config.toml
num_hidden_layers = 9
hidden_size = 320
n_experts = 24
experts_per_token = 3
d_expert = 128
d_shared_expert = 0
hidden_act = "bilinear"
moe_layers = [2, 3, 4, 5, 6, 7, 8]
router_score = "sigmoid"
normalize_top_k = true
routed_scale = 1.0
balance_loss = 0.000148
balance_bias = true
init_std_router = 0.0125
lr_router = 0.000403
num_attention_heads = 5
num_key_value_heads = 1
head_dim = 64
vocab_size = 2992
norm = "rmsnorm"
norm_place = "pre"
norm_eps = 1e-06
positions = "rope"
rope_theta = 10000.0
rope_fraction = 1.0
qk_norm = false
attn_scale = 0.125
tie_word_embeddings = true
parallel_block = false
init = "uniform"
init_std_qkv = 0.0253
init_std_o = 0.00596
init_std_up = 0.0253
init_std_down = 0.00504
optimizer = "muon_variant"
learning_rate = 0.00307
lr_mult_o = 3.0
lr_mult_down = 0.7
beta1 = 0.95
lr_head = 0.0132
warmup_steps = 200
schedule = "wsd"
decay_fraction = 0.729
decay_shape = "pow"
final_lr_fraction = 0.05
batch_tokens = 131072
max_seq_len = 256
doc_mask = true
train_tokens = 650800000
max_steps = 4966
dataset = "wikipedia_en"
Below are experts of layer 3 (counted from 0) of a mixture-of-experts language model. Rows are named router (the router's row for the expert), down (a neuron's output weights, with its number) and show model dimensions 64-127. Each number is 200 + 20 x the weight over its row's rms, rounded and kept within 0 to 999.
Before each expert's rows: a language model's description of what the expert responds to. This comes from a sample of Wikipedia text that the model never trained on.

# expert 18
Line breaks and taxonomy fields
router,197,200,185,216,224,217,195,210,226,201,209,187,200,185,226,194,199,201,185,191,175,184,166,199,193,196,175,212,187,205,171,198,187,252,187,183,167,157,234,238,189,213,244,199,234,209,192,217,182,190,214,202,229,213,184,214,215,239,208,207,173,219,232,160
down0,205,224,190,218,192,188,194,193,227,199,225,228,172,189,210,202,203,218,225,174,205,220,181,210,185,205,205,196,192,202,224,215,213,228,206,189,189,173,205,180,190,200,186,191,145,195,216,150,215,182,198,168,195,249,202,233,198,212,199,212,204,142,235,218
down1,182,165,223,261,178,206,206,259,209,218,180,233,218,209,231,220,215,202,198,171,177,192,204,203,192,189,213,168,218,185,173,190,175,200,220,233,183,203,188,179,193,215,208,186,237,184,221,197,164,193,188,214,175,175,208,169,204,180,223,189,200,197,255,189
down2,199,231,188,215,220,188,219,221,195,219,173,255,230,186,235,183,223,224,203,208,209,215,229,213,202,184,226,200,210,199,200,195,195,195,220,198,203,187,225,211,193,199,222,200,186,208,215,191,178,176,214,242,159,192,169,187,207,216,199,189,246,227,234,212
down3,216,217,199,189,218,188,191,222,196,219,193,203,195,194,206,236,185,209,165,182,207,235,196,211,211,167,186,243,205,230,196,206,174,191,213,183,187,176,198,223,217,220,165,205,199,202,213,249,206,220,226,180,206,190,211,160,194,219,211,236,187,203,192,208
down4,177,218,207,158,188,188,157,202,181,202,201,187,215,205,194,198,217,212,167,199,210,192,218,182,220,164,184,182,204,216,181,185,191,216,174,205,204,193,186,193,204,202,233,206,232,220,177,223,214,155,189,221,194,195,179,174,201,189,161,167,185,185,197,176
down5,171,175,218,202,225,189,221,236,225,192,189,227,195,240,221,206,194,216,167,183,196,242,152,217,170,196,207,168,201,188,184,166,182,204,163,211,187,171,212,216,197,223,242,184,187,230,191,165,179,179,192,204,184,249,202,199,213,225,200,250,178,215,203,201
down6,176,212,206,223,213,203,223,233,221,203,238,173,209,169,219,196,229,212,206,229,210,218,211,205,181,181,205,173,194,186,233,224,185,211,207,217,191,177,203,177,195,261,206,185,191,178,200,195,191,203,214,221,185,192,215,194,257,218,188,217,218,221,238,181
down7,221,177,176,191,143,219,211,182,179,172,195,199,189,209,181,213,174,219,189,228,224,194,175,223,201,191,197,208,182,208,217,216,209,168,217,158,234,214,201,189,226,206,199,215,197,204,196,214,203,243,182,215,214,225,155,182,214,174,185,205,192,228,234,157
down8,190,171,192,204,212,219,186,228,226,189,196,180,201,211,207,237,209,186,219,178,262,191,170,173,218,192,213,196,229,224,176,185,177,193,189,204,228,216,177,184,216,220,210,264,210,185,218,185,213,217,200,185,175,166,216,226,201,203,173,226,206,228,183,200
down9,228,199,228,187,254,200,234,188,193,199,192,176,189,198,210,173,204,195,204,224,242,186,202,204,190,191,220,210,218,216,196,203,174,180,197,181,177,191,216,198,175,189,202,186,189,198,190,212,188,208,210,194,206,175,197,203,197,198,192,250,195,228,215,246
down10,161,204,182,238,185,226,182,197,224,179,206,179,206,197,206,196,238,242,225,187,173,197,162,234,205,202,205,191,160,206,203,227,187,179,213,213,203,244,198,188,245,203,185,162,216,185,167,196,219,209,203,180,169,184,223,162,228,192,201,180,172,222,206,223
down11,169,212,179,198,191,257,202,217,205,181,218,193,190,177,187,198,205,209,168,207,206,217,188,190,166,194,239,229,194,220,164,206,158,182,205,170,208,176,162,196,210,231,156,204,187,242,211,204,248,187,219,178,228,179,203,217,184,194,185,235,221,195,187,234
down12,204,172,176,204,222,183,189,205,185,185,209,189,160,229,191,188,216,185,216,192,168,202,195,193,186,165,213,237,179,207,217,221,194,204,223,184,242,176,215,231,187,162,196,205,228,207,198,212,227,202,184,203,187,158,174,168,213,215,222,179,205,150,168,191
down13,176,189,219,190,208,212,198,195,215,181,188,181,156,234,182,223,197,243,171,204,217,180,168,183,190,218,169,202,178,231,194,194,187,205,220,223,215,193,213,232,205,245,202,187,220,191,184,231,209,219,214,207,212,192,187,240,208,182,229,207,196,204,197,211
down14,154,197,178,167,185,231,233,219,186,225,208,202,195,255,215,178,172,199,170,204,155,165,190,218,222,170,193,192,221,190,151,189,178,215,223,200,209,212,213,201,247,215,208,208,177,206,181,212,218,188,216,204,188,181,195,201,195,229,223,167,183,219,190,186

# expert 1
Clause-opening function words
router,224,190,151,233,213,190,180,206,197,188,223,191,213,182,246,181,204,177,213,178,194,190,188,198,210,153,188,210,199,226,172,196,201,226,166,229,161,174,197,185,214,189,204,202,226,173,198,211,206,180,179,178,221,228,235,195,231,187,182,200,197,223,215,196
down0,225,212,200,162,214,173,233,190,195,223,213,176,172,174,230,199,197,199,186,208,200,229,242,179,198,205,183,197,185,217,231,172,197,167,205,178,214,224,185,246,189,207,232,202,180,188,193,205,194,170,224,206,202,235,174,192,213,198,184,204,196,220,201,178
down1,195,193,230,196,211,207,156,208,180,216,211,233,167,210,210,147,206,176,182,192,204,189,212,199,181,238,230,243,169,223,195,167,203,214,196,184,168,211,189,209,189,178,206,204,214,208,167,179,211,195,205,194,219,213,191,199,210,222,171,185,187,223,215,198
down2,181,222,203,171,212,205,203,167,218,189,194,161,186,219,175,204,177,195,192,178,203,208,217,202,189,165,230,207,209,189,196,187,171,222,199,195,159,220,210,229,212,178,191,200,171,196,216,220,192,208,193,191,196,222,211,199,228,209,203,203,172,209,186,219
down3,205,206,185,232,204,218,196,213,198,175,184,198,208,218,220,219,176,171,202,195,222,214,214,221,205,191,205,178,194,221,169,185,226,192,194,249,189,169,174,177,197,223,214,184,154,213,221,210,220,238,177,190,191,218,226,257,202,203,177,221,232,243,200,187
down4,164,239,148,185,205,198,231,189,202,198,217,219,195,158,220,167,206,200,170,202,215,217,220,203,210,184,204,185,195,197,231,196,229,235,234,216,214,150,284,193,194,197,208,223,212,205,180,180,220,178,196,235,194,202,189,199,157,226,186,197,207,182,195,220
down5,193,209,171,215,175,213,193,191,163,179,198,172,210,216,148,209,182,215,216,194,184,190,187,177,236,222,196,207,218,224,200,191,160,202,191,231,190,217,200,234,222,193,173,185,173,197,199,177,201,193,186,211,146,195,221,185,196,211,221,193,199,189,208,200
down6,169,200,183,211,179,181,215,218,185,241,173,192,214,195,212,213,188,215,207,181,221,197,191,188,220,171,199,202,197,207,171,213,227,176,211,223,212,172,206,166,215,252,224,197,199,178,185,211,220,170,164,198,231,176,193,224,208,211,196,187,196,188,187,202
down7,207,198,206,225,190,203,207,160,153,207,181,205,159,166,196,214,211,188,203,219,207,185,193,226,233,179,215,203,216,223,186,205,221,182,171,192,186,189,198,227,232,180,198,200,174,227,193,203,160,202,231,226,240,201,210,187,178,204,216,214,164,206,165,182
down8,214,197,157,191,209,218,188,157,183,204,222,183,206,231,214,180,208,200,184,198,221,218,222,209,202,203,218,230,185,205,241,231,214,206,203,172,198,224,173,184,198,196,206,196,206,190,220,172,200,214,229,227,202,205,218,206,194,188,181,212,198,205,191,221
down9,162,163,230,179,203,178,216,206,196,244,178,200,213,200,183,209,235,175,188,193,193,206,198,205,220,204,198,198,216,200,190,208,149,199,236,184,197,203,185,195,201,200,238,224,217,196,185,206,200,190,208,219,182,206,217,195,230,191,193,214,205,202,202,180
down10,167,198,199,209,188,202,228,197,206,253,215,193,208,200,189,185,183,226,197,199,218,171,176,204,192,220,183,168,220,210,189,203,189,176,213,221,188,225,191,233,206,208,217,207,218,219,205,202,203,178,202,215,212,203,211,200,213,193,204,183,166,178,205,227
down11,218,194,208,182,206,218,189,172,191,204,196,211,215,217,156,173,207,187,184,197,235,189,189,146,202,212,199,208,223,144,207,167,181,184,223,188,228,212,193,213,217,212,213,213,172,210,212,223,198,218,188,182,191,185,206,204,182,198,167,224,229,200,130,214
down12,212,176,233,247,201,193,185,217,161,207,198,212,193,219,199,200,184,219,182,190,209,191,213,182,215,218,222,166,230,185,211,228,209,210,200,205,225,184,195,177,190,170,194,252,180,194,208,236,200,187,195,190,218,186,195,191,262,223,194,201,197,206,172,215
down13,193,199,177,233,189,187,197,212,217,204,189,223,209,167,207,219,171,166,232,206,222,189,211,185,203,176,197,227,186,186,170,198,200,201,223,202,214,201,154,199,198,167,212,168,218,175,193,181,190,180,194,177,188,173,203,158,174,208,161,219,212,191,211,186
down14,165,197,198,188,185,205,201,204,185,210,238,198,224,211,193,231,199,203,194,181,204,210,212,225,186,191,196,171,228,162,207,227,230,192,187,177,201,198,198,193,244,243,184,220,214,180,186,212,182,244,176,189,205,206,228,200,181,181,201,229,174,224,197,213

# expert 6
Table and list punctuation
router,198,213,207,230,198,228,189,234,195,179,203,200,202,201,205,169,204,190,168,168,176,200,195,179,165,164,164,190,205,218,187,167,173,225,200,202,174,149,237,203,211,203,208,163,262,192,205,210,219,212,184,171,199,174,245,229,204,177,188,171,169,218,221,181
down0,220,213,185,269,202,208,202,180,199,161,236,197,214,224,204,176,182,167,164,171,192,209,196,198,215,202,197,179,187,204,190,192,202,185,181,195,174,202,185,208,211,190,189,220,251,193,196,203,209,201,202,224,167,189,220,217,203,224,236,169,191,209,221,198
down1,223,202,185,190,200,218,186,186,214,208,191,162,206,206,182,198,240,196,227,231,211,196,158,205,186,191,248,209,230,229,224,215,202,217,213,224,196,226,206,198,180,209,221,201,198,195,191,210,196,199,220,177,169,218,211,205,202,227,200,206,217,226,191,202
down2,185,204,152,194,204,189,195,228,188,200,177,188,160,166,186,219,210,216,215,206,210,218,206,217,187,180,193,191,210,146,173,195,192,166,178,179,208,206,219,181,187,178,230,206,174,208,207,166,194,211,199,230,190,212,181,196,188,217,210,231,208,192,191,228
down3,199,172,189,183,204,195,192,261,165,231,216,208,203,203,169,199,223,213,196,188,223,212,194,184,185,212,233,186,210,226,187,216,194,212,189,172,221,185,165,202,172,210,191,216,217,202,163,203,198,106,188,190,203,216,204,184,182,226,178,193,187,207,200,186
down4,216,207,199,144,204,214,254,190,193,190,187,234,191,175,197,172,200,197,218,210,186,181,179,221,190,195,220,188,158,204,238,182,194,194,203,212,197,228,212,184,195,259,232,173,190,229,187,167,217,203,199,204,202,223,210,187,209,185,224,204,230,187,208,189
down5,181,233,232,184,180,224,225,214,189,200,186,192,219,215,179,191,217,160,203,243,167,212,175,227,235,226,189,206,225,182,226,193,163,204,210,190,209,203,197,196,208,220,172,214,218,210,188,170,191,210,208,202,213,199,207,176,207,210,214,166,194,200,237,184
down6,215,222,214,194,183,138,188,190,216,187,221,187,195,204,190,213,233,194,223,172,180,191,197,202,210,208,144,144,223,184,178,181,186,213,188,223,177,209,203,194,230,169,195,205,213,212,262,221,185,200,186,174,221,228,205,202,230,184,214,219,183,198,167,204
down7,172,196,188,165,187,185,218,205,192,192,201,228,221,222,181,187,223,219,181,200,201,206,193,212,217,218,210,159,198,222,218,208,217,183,186,217,198,221,199,219,228,183,196,212,186,212,230,193,220,183,231,210,186,183,197,165,205,219,218,212,179,169,194,158
down8,220,174,221,226,176,208,191,139,191,185,196,190,174,203,212,196,177,182,188,156,181,242,227,229,223,232,151,215,191,247,256,183,173,229,212,187,217,187,205,209,212,215,174,180,179,223,242,197,223,170,178,202,167,196,200,185,206,193,209,240,223,204,166,184
down9,197,197,193,216,196,218,211,208,189,203,198,206,182,231,200,219,219,204,211,182,177,240,212,219,191,226,233,225,214,220,202,191,212,208,235,188,214,180,210,200,191,164,199,164,234,215,181,224,191,200,174,232,213,178,231,222,197,204,227,204,182,196,219,214
down10,165,196,190,200,190,182,204,190,198,210,172,187,224,240,216,211,228,230,223,189,174,208,198,190,204,208,208,202,205,211,169,202,219,144,205,229,194,225,212,187,176,218,159,188,193,190,184,189,182,210,220,208,211,200,208,217,232,175,189,209,188,214,233,207
down11,226,210,196,204,203,189,197,207,226,184,199,225,194,182,220,200,187,208,260,212,203,207,218,203,177,186,206,201,204,187,191,207,187,217,179,159,208,207,196,199,202,197,179,208,157,211,206,226,207,178,216,190,198,229,200,211,214,192,203,210,196,212,198,184
down12,196,179,239,189,183,185,207,192,187,240,243,204,194,202,205,172,194,200,222,209,216,220,209,204,176,208,241,201,195,202,228,219,198,216,220,210,181,170,181,199,186,184,228,218,211,188,220,207,170,191,195,229,207,208,186,201,214,200,213,199,226,187,194,208
down13,182,207,220,230,232,229,212,201,200,195,205,189,193,193,174,177,213,186,218,179,219,184,210,151,178,215,195,203,186,168,178,202,190,202,204,170,172,182,197,229,218,191,207,215,149,234,210,204,175,204,229,164,199,216,196,186,190,176,224,218,210,206,206,208
down14,188,173,203,192,207,211,223,206,208,221,188,224,202,199,196,170,190,210,200,203,193,218,213,205,167,193,186,212,204,209,177,198,223,182,205,187,208,169,163,236,239,199,194,182,260,197,187,247,269,167,225,228,196,161,184,189,187,192,183,214,222,204,199,182